{
  "d_model": 192,
  "d_shared_expert": 128,
  "balance_bias": true,
  "n_head": 6,
  "n_kv_head": 2,
  "beta2": 0.98,
  "dataset": "wikipedia_en"
}
Below are experts of layer 6 (counted from 0) of a mixture-of-experts language model. Rows are named router (the router's row for the expert), up (a neuron's input weights, with its number) and show model dimensions 64-127. Each number is 128 + 24 x the weight over its row's rms, rounded and kept within 0 to 255.
After each expert's rows: "gets" lists some tokens that make up at least twice as much of what it gets as of all text. This comes from a sample of Wikipedia text that the model never trained on. Tokens count by the router's weight.

# expert 22
router [143  90 158 156 110  88 167 145 134 136  93 147 146 130 134 126 159  88 149 110 133 109 185  95 124 178 158 109 116 147 125 157 151 143  85  99 175 126  79 136 116 119 118 148 112  87  99  86 100 138 130 128 153 137 112 133  74 143 157 144 117 108 130 111]
up0 [ 98 124 125 130 179 152 110 143 142 181 172 141  95 111 123 105 126 115  96  97 145 131 141 144 170 184 121 126 126 129 127 111 123 116 140  68  90 112 160 131 111 115 106  80 128 137 121 121 107 129 121 132 134 149 116 126 118 105 135 133  87 138 125 115]
up1 [118 170 106  82 132 102 121 142 142 114 119 126 100 109 106 112 140 124 129 165 130 126 125 144 150 135 123 118 128 175 151 151 115  80 135 131 105 179 186 165 114 118 138 114 101 117 119 107 127 143 143 121 114 145  95  81  97 111 141 164  92  40 157  76]
up2 [121 127 131 159  99 161 165  98 145 135 205  53 115 138 115 123 134 138 114 132 128 128 120 137 159 115 111 173 139 141 112 128 151 108 136  91 144 155 116 148 144 168 158 130 120 122 156 114 126 167 121 151  97 101 126 103 124 133  88 130 144  95 176 131]
up3 [132 134 131 114 126 122 104 116  91 145 156 143 121 111 153 112 118 131 121 171 154 104 134 134 139 150 128 118  88 118  96 105  73 113  95 129 151 125 167 110 146  97 117 141 121 163 143 176 167 174 105 130 144 112 114 130 164 112 118 119 126  94 168 108]
gets: ",", " as", " March", " August", " June", " November"

# expert 18
router [112 154 137  74 132 173 139  81 156 137 160 154  82 110 161 151 135 128 100 138 158 113 106 119 168 108 158 127 153  89 116 125 115 121 117 119 144 181  95 135 110 160 124  94 161  82 107 117 168 134 125 148 138 149 140  98 102 162 117 132  93 123 135 125]
up0 [142 120 136 110 102 158 149 103 124 110  79 100 170 137 143 140 143  93 120 175 101 104  96 111 138 121 140 134 160  82 129  99 168 168 136 167 131 136 146 130 148  99 133 118 138 147 162 104 138 128 130 110 133  82 116 135 169 189 114 162 125 187 166 133]
up1 [117  99 137 133 104 116 115 110 136 138 129  87 100 140 136 113 139 133 135 130 110 107 163 163 106 132 143  74 128 114 112 168 100  67 114 143  81 146 100 106  92 137 100 142 115 140 128 130 110 128 157 162 134 134 132  96 120 100 116 111  93  77 139  82]
up2 [ 96 120 116 115 149 157 121 112  86 125 193 130  91  99 161 149 111 146 111 134 126 152 162 121 127 167 147 151 103 122 151 109 155  62 106 120 130 100 149 149 134 139 102  99 107 116 137 143 107 182 116 144  84 133 122 131 156 107 183 152 118 110 142 139]
up3 [156  73 153 108 151 182 149 116 123 104 137 102 142 124 164  86 143 136 140  96 135 126  95 118  75 134 149 115  81  84 160 174 101 133 127 131 139 134 108 148 151 159 116 164 150 111 122 146  89 166 168 151 135 102 142 135 104 141 107 124 143 108 170 131]
gets: ".", " in", " on", " from", " –", " In"

# expert 39
router [ 94 160 145 133  99 110 116 139 116 103 121 159 144 162  81 130 141 104 128 157  95  53  87 150 114 133 113 143 111 126 148 129 105 138 108 137 112 136 131 110 126 102 120 144 147 149 140  98 120 167 114 122 171 129 136 115 124 128 151 144 137 177 131 146]
up23 [167 108 117  97 120 118 122  93 112 129 144 141 127 109 104 129 135 159 117 115 130 110 154 125 135 103 108 105 138 167  98 129 141 137 162 172 104  92  74 115 147 125 126 155 111 122 104 102 146 163 136 131 110 137 123  90 133 156 122 123 103 109 145 143]
up24 [136 149  96 118 125 136 124  91 144  97  92 113 121 132 138  95  96 170 178 151 143 118 131  84 137 132  85 120 104 152 143 128 111 103 159 159 144 115  91  86 130 123 134 114 135 144 103  88 127 177  99 145 134 110 122 120 162 173 168 110 117 137 102 135]
up25 [162 109  93 111 127 101 159 131 108 142 181 151 115 126 157 122 142 148 106 145 164  97 174 122 111 102 120 140  97  87 157 107 114 100 118 113 136 174 153 114 107 138 169 154 173 152 139 117 110 125 152 128  93 107 139 162 170 170 128 174 156 124 129  93]
up26 [110  39  93 109 127 118 145 115 167 119 104 129 121 149 126 111 140 147 109 140 137 124 108 128 129 112 101 116 124 136 124 137 128 122 153 152 142 128 126 109  85 119 104  99  85 135 196 149 146 140 117 138 139 120  94 163 138 103 149 129 128 101 160 145]
gets: " D", " L", " B", " S", " H", " T"

# expert 12
router [118 135 110 133 110 100 113 166 112 140 146 159 146 139 147 149  84 128 120 129  76 157 116 109 163 155 104 131 146 155 121 179 145 131 120 140 145 142 140  81 132 114 146 130 158 105 127  87 113 152 111  98 102 109 156 173 128 132 154 122  91 119 147 152]
up48 [108 107  80 153 123 141 144 144 152 137 124 106 103 135 130 121 101 183 223 143 133  86 150 153 134 130 100 142 114 108 146 103 117 137 107 139  70 141 133 123 120 121  83 156 127 105 115 154 124 147 159 115 160 116 109 127 139 128 117 122 120 129 165 130]
up49 [138 117 108 117 150 126 146 101 183 101 103 131 104 100 130 125 132 125 135 138 160 125 138 138 129  93 140 144 122 103  91 124 116 111 145  86 149 139 112 103 121 126 133 155 148 163 106 113 134 124 103 142 165  56 137 105  89 156 153 120 114 128 109 129]
up50 [156 146 126  99 130 169 127 115 152  95 139  85 125 149 111 161 107 113 121 111 158 120 135 136 125 137 122 128 112 129 178 166 140 134 123 132 130 103  81 128 103 154 130 143 122 113 188 125  85 124 119 138  93  97 112 134 115 111 145 128 112 123 206 119]
up51 [172 106 114 148 170 136  73 142 156 144 153 140  84 176 127  90 173 167 142 165  80 144 114 141 122 128 112 120 127 154 143 139 147 120 163 123 116 153 148 117 174 138  65  75 135 103 148 152 147 148 172 171 129 132 114 148 134 115 104 157 135 105 140  86]
gets: ".\n\n", "\n\n", "202", " |\n\n", "201", "200"

# expert 5
router [114 115 123 113 109 129 129  98 117  97 143 168  87 114 120  75 125 122 137 171 100 126 116 123 116 113 120 109 102 148 130  93 122 115 157 128 141 136 149 146 152 109 151 137 123 113  98 149 150 130 126 149 160 137 149 135 172  99 123 110 102 170 135  97]
up23 [122 164 156 125 141 140 140 108 102 115 134 126  94 132 105 105 144 109 129 139 152 130 123 124  71 140 149 143 157 114 108 103 118 130 110 108 138 117 131 128 124 141  71 121 164  94 141 137  97 108 111 149 108  84  83 128 145 127  90 144 146 109 105 159]
up24 [110 160 104 138 138 126  96 151 100 107  99 144 150 173 126 136 109 180 122 148 116 155 148 142 111 134 136  98 127 148 185 144 133 142  86 141 101 132 134 157  88 156 107 102 106 129 131 161 117 168 165 100 147 142 126 137  92 108 122 150 123 103 152 149]
up25 [143 120 136 118 121 135  94  85 116  94 138 123 120 139 190 116 159 125 158 172  94 114 143 154 125  92 125  79  89  77 133 147 120 155  87 166 114 141 131 137 134 179 120  99 147 180 151  90 137 113 112 133 113 145 137  82 113 147 163 160 136 144 183 114]
up26 [118 123  74 140 101 174 130 124 111 118 100 105 154 152 157  64 159 114 133  75  62  81  87 135  76 129 104 136 146  83 151 144 143 115 126 139 130 167 167 127 129 171 124 109 169 111 133  95 114  95 103 140 170 108 129 120  89 148  97 127 107 155 125 126]
gets: ")", " was", " is", "\"", " had", " were"

# expert 15
router [129  88 111 138 112 144 163 135 125 152 125 115 158 126  99 145 153 163 163 118 164 111 150 117 115 100 101 133 130 108 103 150 129 133 123 161 143 120 113 179 104 152 109 122 130 117  95 156 140 131 121 128  78 115 132 121 137  98 115  87  93 106  95  89]
up14 [125 138 117 114 118 192 124 107 150 123 132 110 128 121 142  99 161 142 117 167 122 140 117  99 132 144 136 130 112  94 142 132 148 125 139 139  91  93 191 164 156 130  87 102 157 127 155 108 182 134 149 144 130 143 120 132 132 139 113 115 167 123 113 131]
up15 [109 130  92 165 144 137 173  61  97 124 118 117  90 143 141 141 141  74 142 121 131 115 160 147 111 171 110 117 125 163 129 145 134 161 136 136 139 147 111 156 168 149 102 163 133 114 141 124 137 126 168 111 120 127 104 119 125  96 104 147 140 122 119 119]
up16 [107 122 126 117 125 119 100 128 116 140 107 129 109 121  84 121 166 134 115 119 149 123 114 122 142 131 131 133 124 165 118 154 117 150 159 133 121 118 140 132 195 147 147 112 169 151 181 141 133 144 156  84 156 182 110 140 127  89 137  98 147 132 149 149]
up17 [170 136  94 143 102 113 147 155 129 134 125 165 140 152 183 105 134 140 139 127 128 106 118 143 138 129 116  98 130 141 141 124 116 117 146 118 142 128  95 118 124 181 117 154  90 105 148 111 127 122 108 151 121 123 100 144 139  99 154 128 119 106 151 145]
gets: " and", " that", ";", " or", " which", " to"

# expert 1
router [ 88 135 163 154 108 100  85 186  96 136 112 150 141 137 129 173 105 135 127 134  81 116 125 113 103 123 172 103  97 103 121 130 148 144 125 146 120 105 132 105 104  93 124  99 158 109 122 134 141  85 107 142 135 113 122 123 130 133 171 109 105 151 170 123]
up71 [118 119 132 151 173 168 143 139 104 147 133 147 120 126 127 121 136 149 105 134  94  92 147 126 126 137 126  94  97 114 121 100 164 111 123 112 133 103 110 126 149 113 116 161 131 136 118  99 115 181 129  53 107 109  90 130  84 111 138 137  96 161 155 162]
up72 [136 113 115 124 119 149 146 149 125 122  94 165 130 129  98 117 153 176 127 137 118  96 148 136 108 118  98 150 144 103 208 113 143 139 147 104  92 187 143 151 103 117  92 147 153 109 111 144 129 140 107 140 139 119 118 124 141 134 113 106  97 105 125 102]
up73 [129  99 101 131 154 161 125  55 137 124 196 114  71 158 101 125 159 133 138 118 146 109 135 142 122 116  96 140 113 111 118 121 102 148 144  92 134 142 124 169 116 145 149 115 119 133 147 118 148 147 140  81 143 143 122 132 156 128 136 135 140 108 134 114]
up74 [127 158  84 130 101 126 150  98 118 123 116 167 104 150 127 115  85 110 149 165 118 115 144 141 104 164  82 113  96 114 138 162 151 131 148 156  84 109 131 140 111 139 171 127 135 142 182 124 142 126 115  77 119 111 119 143 146 138 125 159 141 129 157 102]
gets: " |", "–", ":", ".", "′", "°"

# expert 20
router [ 88 121 113 111 106 125 142 133 159 139 112 158 110 159  98 130 138 139 189 153 157 100 135 135 124 116  90 102 103 150 112 127 142 146 153 113 128 165 178 187 102 106  96 147 120 102 109 166 144 102 120 156 130 127 118 128 142 138 149 160 128 125 113 101]
up0 [116 146 130 121 111 121 134 137 108 117 165 144 171 144 167  85 152  75 156 131 126 144 118 109 142 120 115  96 216 114 110 153 128 138 102  98 134 141 137 102 110 152 114  78 123 112 132 152 146 127  90 123  95 103 125 126  99 117  96 137 110 115 121 139]
up1 [127 148 148 162 126 122 139 146 123 129 170 132  57 124 179 166  82 123 129 155 140 146 138 118 130 131  96 110 142 125 119 123 105 137 179 134 142 122 123 137 113  87 131 116 114 120 124 124 123 173 139  99  90 123 120 133 141 121 134 144 107  61 134 168]
up2 [177 142 111 108 135 147  94 100 109 129 145 153 127 137 149  64 115 144 117 121  97 112 134 189 133 130 135 133 122 124 127 140 111 125 135 105 103 135 116  86 121 125 114  96 132 122 145  99  96 117 138 145 134 130 134  61 131 105 126 153 124 132 136 115]
up3 [163 102 137 180 125 150 152 118 132 111 100 106 121 120 133 158  76 132 125 153 146 103 137 141  92 130 137 100  97 123  87 132  84 130 142  87 153  85 118  99 130 143 105 159 142 119 118  90  74 111 125 133 144  99 148 126 153 133 127 111 135 123 128 126]
gets: ",", ".", ":", "),", "\",", " -"

# expert 36
router [160  83 149 153 111 102 161 108 121  77 136  99 104 129 133 112 183 121 121 140 123 119  97  82 105 123 133 151 126 165 139 156 122 123  98 142 176 136 105 116 129 139 120 144 187  98 141 122 146 114 138  82 123  92 130 123 170 142 106 177 153 128 150 156]
up14 [105 134  94 127 131 162 132 169 129 120 148 135 126 103  77  87 136 181 157 141 146 140 111 115 115 142 120 123 126 129 141 140  78 108 133 158  84 152 101  87 101 141  85 120  67 140 148 113 171 150 110 116 103 138 122 124 136 156 154 150 130 114 101 134]
up15 [137 154 117  94 146 168 125 115 148 136 108 138  84 118 103  96  93 183 111 134 148 132 125 115 105 130 113 102 133 137 106  96 107 169 148 150  94 132 119  99 122 136  79 105 156 170 144 104 153 151 107 111 136  93 117 139 135 137 124 101 102 126 118 141]
up16 [182 142 123 134  95 106 111 136 140 111 126 113 131 164 124 102 146 135 166 105 133  96 165 127 138 129 103 119 130 147 119 103 138 136 116 163 101 113 127 117 114  89 100 121 128  93 131 107 113 155 170 166 136 113 168 134 112 127 163 113 126 134 117 136]
up17 [123 105 142 142 127 147 105 160  97 115 144 131 144 152 155 168 132 107 103 119 131 109 130 134 141 134 142 141 127 121 130 188 141 113 117 132 123 138 115 144 115 134 130 149 123 156 131 141 112 168 103 155  92  99 150 104 148 113 148 105 103 139 185  98]
gets: " ", "born", " him", " born", " released", " held"

# expert 4
router [105 112 143 105 131 123 148 114 130 151 144 161 122  78 144 109 144 142 171  82 125 142 120 151 106 185 137 125 112 103 153 127 132 109 166 172 137 102  90 148 120 128  99 173 128 135 109 145  98 133 109 165 111 107 120 124 108 102 151 157 133  96 143 109]
up14 [167 134 114  92 173 147 134 126 167 135 142 138  82 134 110 150 120 149 153 106 144 119 148 163 130 105 106 127 139 129 158  89 106 129 122 124  85 131  97 140 169 132 170 118 146  92 158 155 121 178 161 118 160 136 176 102 150  97 151 134 156 121 156 112]
up15 [114 121 142 153 153 181 157 119  65 122 113 123  81 112 126 160 127  94  79 118 137 114 139 134 125 118  87 123 153 110 103  95 110 116 132 126 110 127 100 143 107 121 111 129 104 118 191 110 121 120 128 123  95 111 141 116 120 125 148 138 165 120 114 138]
up16 [121 129  64  83 143 160 165 122  54  89 166 116  83 141 148  96 172 106 119 136 147 111 171 119 128 153 141 139 152 138 126 117 128 122 110 119 141 133 117 127 143 140 110 106 118 119 156 163  95 155 130 121 137 146 118 135 139 177 144  90 153 133 119 164]
up17 [144 108 113 113 119 141 139 184 117 131 181 104 111 137 114 150 118 115 129 136  91  95 166 132 153 139 130 162  97 137 150 135  55 167 134 117 113 175  95 150 148 146 161 110 124 100 133 118 187 116 146  92 132 142 128 104 147 152 133 116 146 153 119 137]
gets: "|", ":", "-", "=", "\n\n", "\n"

# expert 35
router [139 144 124 119 131 156  94 139 121 135 159 136 141 116 122 106 145 111 130 163 195 104 100 148 158 106 120 129 110 110 130 123 149 123  89 137 152 121 124 129 133 111 117 182 104 103  85 123 134 146 145 155  95 103 164 148 134  99 115 123 138 129 124 121]
up37 [144  99 163 164 138 132 142 126 155 153 132 132 117 159 130 139 108 157 114 109 124 134 159 170 153 129 138 119 169 113 141 159 115 114 104  73 119 138  85 144 143 169 150  97 148  99 139  91 103 129 150 107 134 159 143 100 102 139  95 142 139 108 161 154]
up38 [123 161 127 141  89 113  73 105 123 172  86 129 108 133 157 107 130 119 135 181 143 203 104 113 151 150 143 111 133 123 133  87 125 111 136 135 110 114 137 164 104 129 127 153 141 158 126 127 135 148 135 113 121 104  90 112  88 115 131 146 129 150 134 105]
up39 [113 172 120 132 139 158  95 120  54 161 130 126  54 136  75 120 139 123 154 101 123 119  96 137 151 145 144  93 148 115 132 109 135 126 131 136 131 142 152 107 120 119  89 138 117 141 140 152 145 112 104 118 122 111 123 147 120 101 130  92 136 111 118 121]
up40 [138 128 115 119 104 124 127 123 128 126 129 135 103 177 156 116 110 180 163 147 135 113 132 159 116 143 159 140 119 143 143 105 104 118 142 136  95 146 107 122  90 158 131  90 133 122 178 122 126 106 138 135 124 119  86  95 134 141  94 135 144  68 141 116]
gets: " |", ";", "|", "\n", " /", "%;"

# expert 27
router [ 90 130 147 119  80 158 149 145 170 152 101 101 125 126 165  90 136  94  91 139 108 122 114 154 107 105 101 156 106 151 100 136 103 128 115 146 102 132  79 110 165 131 137 139 118 136 127 154 141 182 106 133 135 123 124 105 146  96 113 129 153 154 137  91]
up0 [162 131 126 121 129 107 139 122 124 154 117 120 123 146 126 137 164 154 153 130  93 150 100 108 101 127 117 109 164 154 158 117 134 140 121 116  84 134 118 150 139 131  61 151 139 147 151 131 159 147 136 112  99  86 133 157 118 106 118 166  85  93 134 127]
up1 [143 134 115 150 150 113 137 150 154 129 131 128 125 140  94 111 175 124 140 120 122 123 118 132  93 116  94 124 156 100 184 112  74 109 147 111 112 196 136 123  70 166 101 142 121 126 129 105 131  97 143 120  79 123  92 127 122  96 117 112 118  82 126 106]
up2 [ 94 144 110 153 146 100 143 135 138 147 112 147 141 107 138 136  57 166 120 132 122  92 103 180 109 114 115 123 141 155 127 115 124 125 117 141 100 119 106 146 151 113 138 173  92 189 141 145  87 170 137 119 107 135 107 119 116 101 134 146 134 117 132 128]
up3 [127  99 121 125 127 131 180  76 125 138 154 130  94 102 152 127 117 116 137 186 137 162 155 120 145 116 124  77 134 160 123 120 134 134 127 130  99 114 109 128 125 177 124 159 101 134 139 126 116 126 142 157 144  62 130 113 140 135 154 113 128 112 162 139]
gets: "\n", " |\n", ")\n", " he", " He", ".\n"

# expert 10
router [134 106 116 150 185 134 143 131 124 110 122  95 115 120 141 121 110 132  98 119 163 150 124 137 184 158 103 120 158 155 105 168 108  85 130 140 123 116 105 134 137 166 101 141 166 141 107 135  94 129 136 128 114 133 137  88 128 145 132 129 117 117 138 119]
up0 [ 89 129  99 121 141 140 143 144  64 141 127 142  93 138 133 149 120 104 120 123 146 149 113 127 126 147 129 134 133 111 148 145 151 126 128 144 106 134 164 159 141 168 138 138 121 108 119 135 146 141 127 143 142  83 129 131 137  79 128 113  92 117 155  80]
up1 [159 128 130 108 139 123 175 125 160 117 111 113 143 134  76 101 137 141 148 130 129  96 160 125 151 158 124  93 109 143 139 103 137 166 141 124 140 129 108 100  77 144 158  53 135 152 137  55 116  90 124 104 189 112 122 139 129 144 138 103 106 152 161 131]
up2 [149 173 123 114 137 133 154 113  77  68 109 102 152 117 149 138 168 109 174 126 148 105 146 161 126 122 109 141 142 151 113 138 147 132 153 117 120 140  97 136  93 170  79 150 132 150 135 127  83 125 134 138 125 121 112 122 163 143 157 113 109 140 170 111]
up3 [132 129  89 116 147 139 159 156 109  69 105 104 148 126 134 133 123 150 164 135 163  94 171 127 100 120 130  73 113 103 106 144 129 124 166 173 111 124 160 117 105 101 100 113 116 127 118 179 132 111 118 112 102 113  74 143 123 131 126  77 101 133 141 153]
gets: "ing", "ed", "ly", "ate", "ated", "'s"

# expert 13
router [108 164 141 169 141 138  89 131 135 118  81 122 118 135 152 124 125 181 106 111 110 161 106  95 105 131 123 153 143 146 142 128 103 124 113 117 110 116 125  97 136 125 116  97 136  87  95 166 103  96 141 130 116 169 117 113 120 140 155 101 139 127  92 171]
up14 [144 121  92  84 161 125 141  88 124 119 180 113 126 141  92 108 168 126 151 157 143  91 161 125 113 141 123 103 127 139 166 138  78 102 130 120 132 139 143 146 104 138 143  96 108 123 137 111 120 151 147 143 164  91 100 137 127 138 140 165 122 104 151 122]
up15 [134 100 118 137 166 128 129 112 141 115 150 116 125 106 124 152 110 124 155 108 105  89 146 176 109 143 110 174 119 131 143 138  97 101 120 127 118 162 119 135 146 172 116 120 114 133 127 120 148 146 134 124 123  85 103 138 141 116 145 170  85 120 165 104]
up16 [157 103 109 141 129 118 104 122  76 132 130 140 132 134 150 142 107  94 140 147 128 134 113 151 108 103 121 107 114 117 109 126 108 158 129 126 120 121  83 108 118 144 118 155 115 117 110 146 143 165  92 165 126 108 158  96 103  77 128 105 160 166 113 160]
up17 [144 118 119 101 148 156 167 131 153 108 184 126 121 166  80 155 134 169 122 124 122 125 192 138 165 129 129 176 174 159 148 123 131 100 165 103 140 147 120 122 110 145  80 118 139  92 151 104 144 124 145 111 116 150  71 124 132 152 136 126  96 140 161 148]
gets: "1", "2", "0", "3", "4", "6"

# expert 17
router [134  98 133 109 128 158 133 169 178 103 134 108  76 144  97 131 120 150 177 132 136 127 120 167 126  83 133 155 159 121 170 132 136 107 182 155 110  95 106 150 151 136 135 141 165  98 104 111 156 149 105 146 129 108 156  61  78 123  99 146 128 102 105 121]
up0 [134 139 120 165 119 115  87 122 128 168 104 122 143 186 149 118 104 137 143 184 135 148 137 143  98 153 100 136 104 137 144  86 104  76 122 138  99 123 137 103 121 128 126 164 119 152 123 179 150 138 131 135 128 130 119 126 170 104 129 131 167 108 120 125]
up1 [124 127 114 161 102 154 163 115 123 165 141 104 113 132 105 157 138 122 119 137 135 130 155  79  93 120 147  80 136  77 117 126 139 108 144 103 121 115  98  88 107 179 131  98 136 124 123 172 150 111 124  81 151  85 119 119 131  92 156 130  86 127 124 177]
up2 [101 112  84 146 161 123 105 124 140 120 160 139 114 110 109  92 124 143 125 157 130 120 128 113 115 148 158 130 131 102 162 136 147 155  50 122 140 135 147 120  80 153 148 115 177 122 148 144 168 118 168 135 131 135 126 112 140 136 106 115 137 155 171 100]
up3 [151 160 143 142 125 128 167  94 128  89 141 106 121 103  82  88 102 122 122 148 107 129 141 121 105 121 115 114 140 155 138 109 126 110 145 107 123 119  93 109  85 140  69 126 132 167 129  80 128 136 172 108 155  42 124 119 161 139 140 150 127  82 138 126]
gets: " to", " at", " by", " =\n\n", " with", " on"

# expert 0
router [135 155 113 126 177 153 171 125  94 110 136 112 141 134 147 140 138 107 109 134  81 113 171 149 115 127 141  99 151 117 152  85  83 111 140  94 144 155 114 123 140 106 158 149  97 134 122 101  91 111 163 100 124 118 118  94 130  78 102 137 137 129 110 133]
up0 [135 153 130 160 188 115 136 110 108 120 157 127 132 155 140 113 111 108 117 120 142 155 114 138  89 129 109  77 138 112 136  96 134 112 132 157 103 122 137 157 122 142 139 137 134 110 151 117 165 144 154 143 156 130 132  98 150 121 170 137  87 119 121  90]
up1 [152 150 137 131 124 148 152 149 164 144 111 123 143 118 130 124 132 158 135  98 141  85 107 119 105 100 124 136  95 149 116 107 139 159 107  94  94 145 142 146 103 107 121 128 181 123 127 150 157 127 148 143 123 145 112 117  87 156 109 147  66  79 110 135]
up2 [118 139 152  94  79 146 142  84 145 104  98 121 151 146 168 135 132 154 182 138 113 145 143 135 128 140 112 133 144 109  90  95 163 102 111  88 122 165 137 122 167  96 129 127 116 178 115 107 109 129 107 154 142 109 123 117 121 109  98 172 127 111  99 134]
up3 [130 105 143 130 164 142 126 150 120 139  87 141 115 130 119 109 142 107 137 112 145 152 123 133 123 105 120 110 103 110 169 163 102 112  88 118 134 156 118  93 133 202 149 127 158 113 139  93 149 142 106 151 143 209 155 169 134 112 134 141 120 116 154  47]
gets: " ", " sh", " tw", "   ", "     ", " Beg"

# expert 23
router [116 140 138 160 135 118 149 154 118 114 137 112 116  90 104 104 107 151 171 149 103 151 137 117  98 138 123 180 101 132 104 157  81 109 168 144 121 184 110 145 136  97 164 157 128  97 129 152  93 100 125  97 136 127 138 161 120 177 112 127 136 128 125 149]
up0 [155 116 140 123 153 124  83 151 149 113 139 110 156 140  96 146 147 120 128 136 156 136 166 115 120 144 140 132 110 137 123 154 116 169  87 125 105 140  75 126 143 149  98 106 123 137 135 142 160 125 177 114  98 204 116 131 161  98 123 140 113 121 136  92]
up1 [135 151 130 153 153 130 106 119 144 131 104  74 112 132 155 116 121  74 136 103 119 137 134 141  92 144 116 146 130 111 121 142 125 102 130  97 177 132 134 146 172 132 109 151 123 108 144 138 134 153 132 100 168 127 131 120 103 117 124 107 135 108 133 129]
up2 [108 121 151 144 114  98 163 123 172 107 125 114 117 136 130  81 104 108 106 151 134 150 132 100 162 124 148 131 153 122 130 107 122 159  90 126 141 119  84 138  79 154 110 153 154 109 150 133 122 132 147 109 103  97  77 158 129 110 156 120 121 145 150 164]
up3 [ 95 125 111 108 114 132 122 119 139 118  84 137 127 121 166 125 156 119 167 126 146 112 139 172 171 103 140  97 138 132 143 104 115 142 123 110 105 141 143  68 140 162 143 121 146 144 122 110 165 128 114 144 121 146 100 102 171 109 127 140 158 161 143 126]
gets: " (", " ", " \"", "–", "==", "==="

# expert 7
router [145 122 130 127 122 122  96 130 143 136 159 112 119 106 153 147 103 112 113 134 134 120 112 122 107 152 142 148 118 135  94 116 114 177 150 154 135 124 110 136 133 115 139 123 129 108 119 131 124 143 188 153 181 150 142 119 138 138 113 134 178 121 120 170]
up0 [169 102 135 131 138 116 129 129 157 139 166 109 120 141 142 113 163 189 184 114 156 130 125 131 120 143 134 103 104 136 126 180  90 138 146 138 146 114  92 184 116 142 135 127  66 157 143 127 167 169 144 156 114  92 121 175 163 128 131 139 126 107 122 121]
up1 [131 127 143 107 125 155 157 132 163 171 168 126 103  90 102 146 143 159 148 190 142 132 101 167 105 128 141  77 102 103 115 121  99 109 130 127 129 136 119 165  86  78  91  81 134 138 109 129 115 184 162 146 162 101 108 135 127 168 101 144 132 122 127 115]
up2 [106  95 126 135 113 120 161 126 159 127 126 161 116  92 106 115 134 140 130 164 125 144 129 131 103 131 112 160  80 132 133 140 134 120 139 110  81 125 146 168 152 130 122 103 166 117 140  88 111 132 133  88 105 104 157 137  91 103 110 167 134 155 133  84]
up3 [136 127 109 127 160 105 123 162 113 120 182 148 136 172 110 159 116 122 111 130 130 131 125 131 138 123 148 113 112 134 138 111 110  96  96 129 157 134 183 129 125 160 137 143  97 113 112  99 143 129 153  88 152 125 154 122 173 152 152  88 124 122  98 133]
gets: " was", " as", " is", " In", " —", " be"

# expert 38
router [145  73 109 151  99 123 120 115 126 139 128 175 130 131 126 100 143 135 120 146 112 125 115 140 111 114 166 109 134 144 131 117 103 130 108 146  97 156 123 131  96 105  72 106 179 128  94 116 129  94 110 125  95 154  80 128 115 126 108 102 151 162 136 160]
up0 [ 86 130 148 122 117 128  72 104 168  82 102  90 135 135 137 103 129 138 169 104 115 154 119  95 132 120  91 117 142 124 176 119 100 112 146 125 119 164 134 138 106 121 120 133 136 135 134  86 120 146 127 134 132 148 150 109 114 126 128 121 131 162 147 147]
up1 [146 136 109  88 133 143 131 143  84 104 128 149 115 125 120 190 113 128  96 148 134 129 183 109 105 131 130 173 125 123 182 152 137 141 149 101 140 170 163 141 182 126 121  93 142  91 121 123 126 128 147 138 160 116 145  72 136 147 132 108 138 137 142 138]
up2 [146 152 118 100 171 129  96 173 131 110 147 119 118 116 112 135 103 121 147 119 148 118 190 152 128 156 117 143 117 135 129 133 125 161 144 101 129 132 144 128 111 140 146 126 115  92 176 109 119 117 125 136 131 102 136  97 150 125 126 128  79 119 152 126]
up3 [141 134  98  95 136 163 118 134 102 138 174 115  91 152 120 119 141 134  97 139 114 114 140 120 133 151 108 159 111 135 160 125 111 127 135  90 127 122 106 111 149 183 144 112 129  90 161 132 105 139 147 145 131 111 140 112 118 123 160 115 110 102 126 114]
gets: " the", " a", " The", " his", "'s", " an"

# expert 24
router [138 132 134 108  87 100  97 137 118 154 109 141  93 117 170 121 134 139 118  91 116 128 146 113 142 117 164 128 144 138 123 152 140  91  92 118  75 106 128  89 146  93 125  81 141 123 193 134 114  83 111 132 124 136 137 119 164 148 197  96 133 125 148 126]
up48 [ 77 155 110 147 126 136 142 115 143 102 141 135 147 152 127  87 176 118 117 161 151 172 120 154  74 152 136 124 102  70 181 140 108 138 132 144 113 128 170 158 143 126  88 132  92 151 169 136 135 153 153 154 116 136 125 123 142 123 160 150 105 127 163 154]
up49 [160 114  64 152 138 169 130  52 128  88 145  95 111 124 125 120 118 128 133 143 175 113 168 129 149 113 120 141 136 112 124 156 137 112 107 148 143 180 112 146 121 128  98 157 132 152 143  73 159 132 141 155 122 124 146 145 177 152  91 141 111  94 136 105]
up50 [135 123  93 131 117 123 149 101 125 147 143  99 139 113 146 147 141 181 168 166 153 107 152 128 130 145 125 157 138 100 179 152  75 135 158 162 109 154 159 130 130 125 151 146 163  95  95 157 146 150 168 134 114 135 118 168 142 110 137 144 151 113 115 126]
up51 [107 137  97 151 117 177  99 113 142 120 155 141 124 118 100 103 145  98 125 143 140 134 127 119  84 125  98 147 127 153 136 152 140 137 119  66  99 116 141 107 124 123 171  97  83 139  94 101 130 154 112 109 110 127 113 160 140 145 151 121 127 179 143  92]
gets: "201", "200", "199", "202", "198", "197"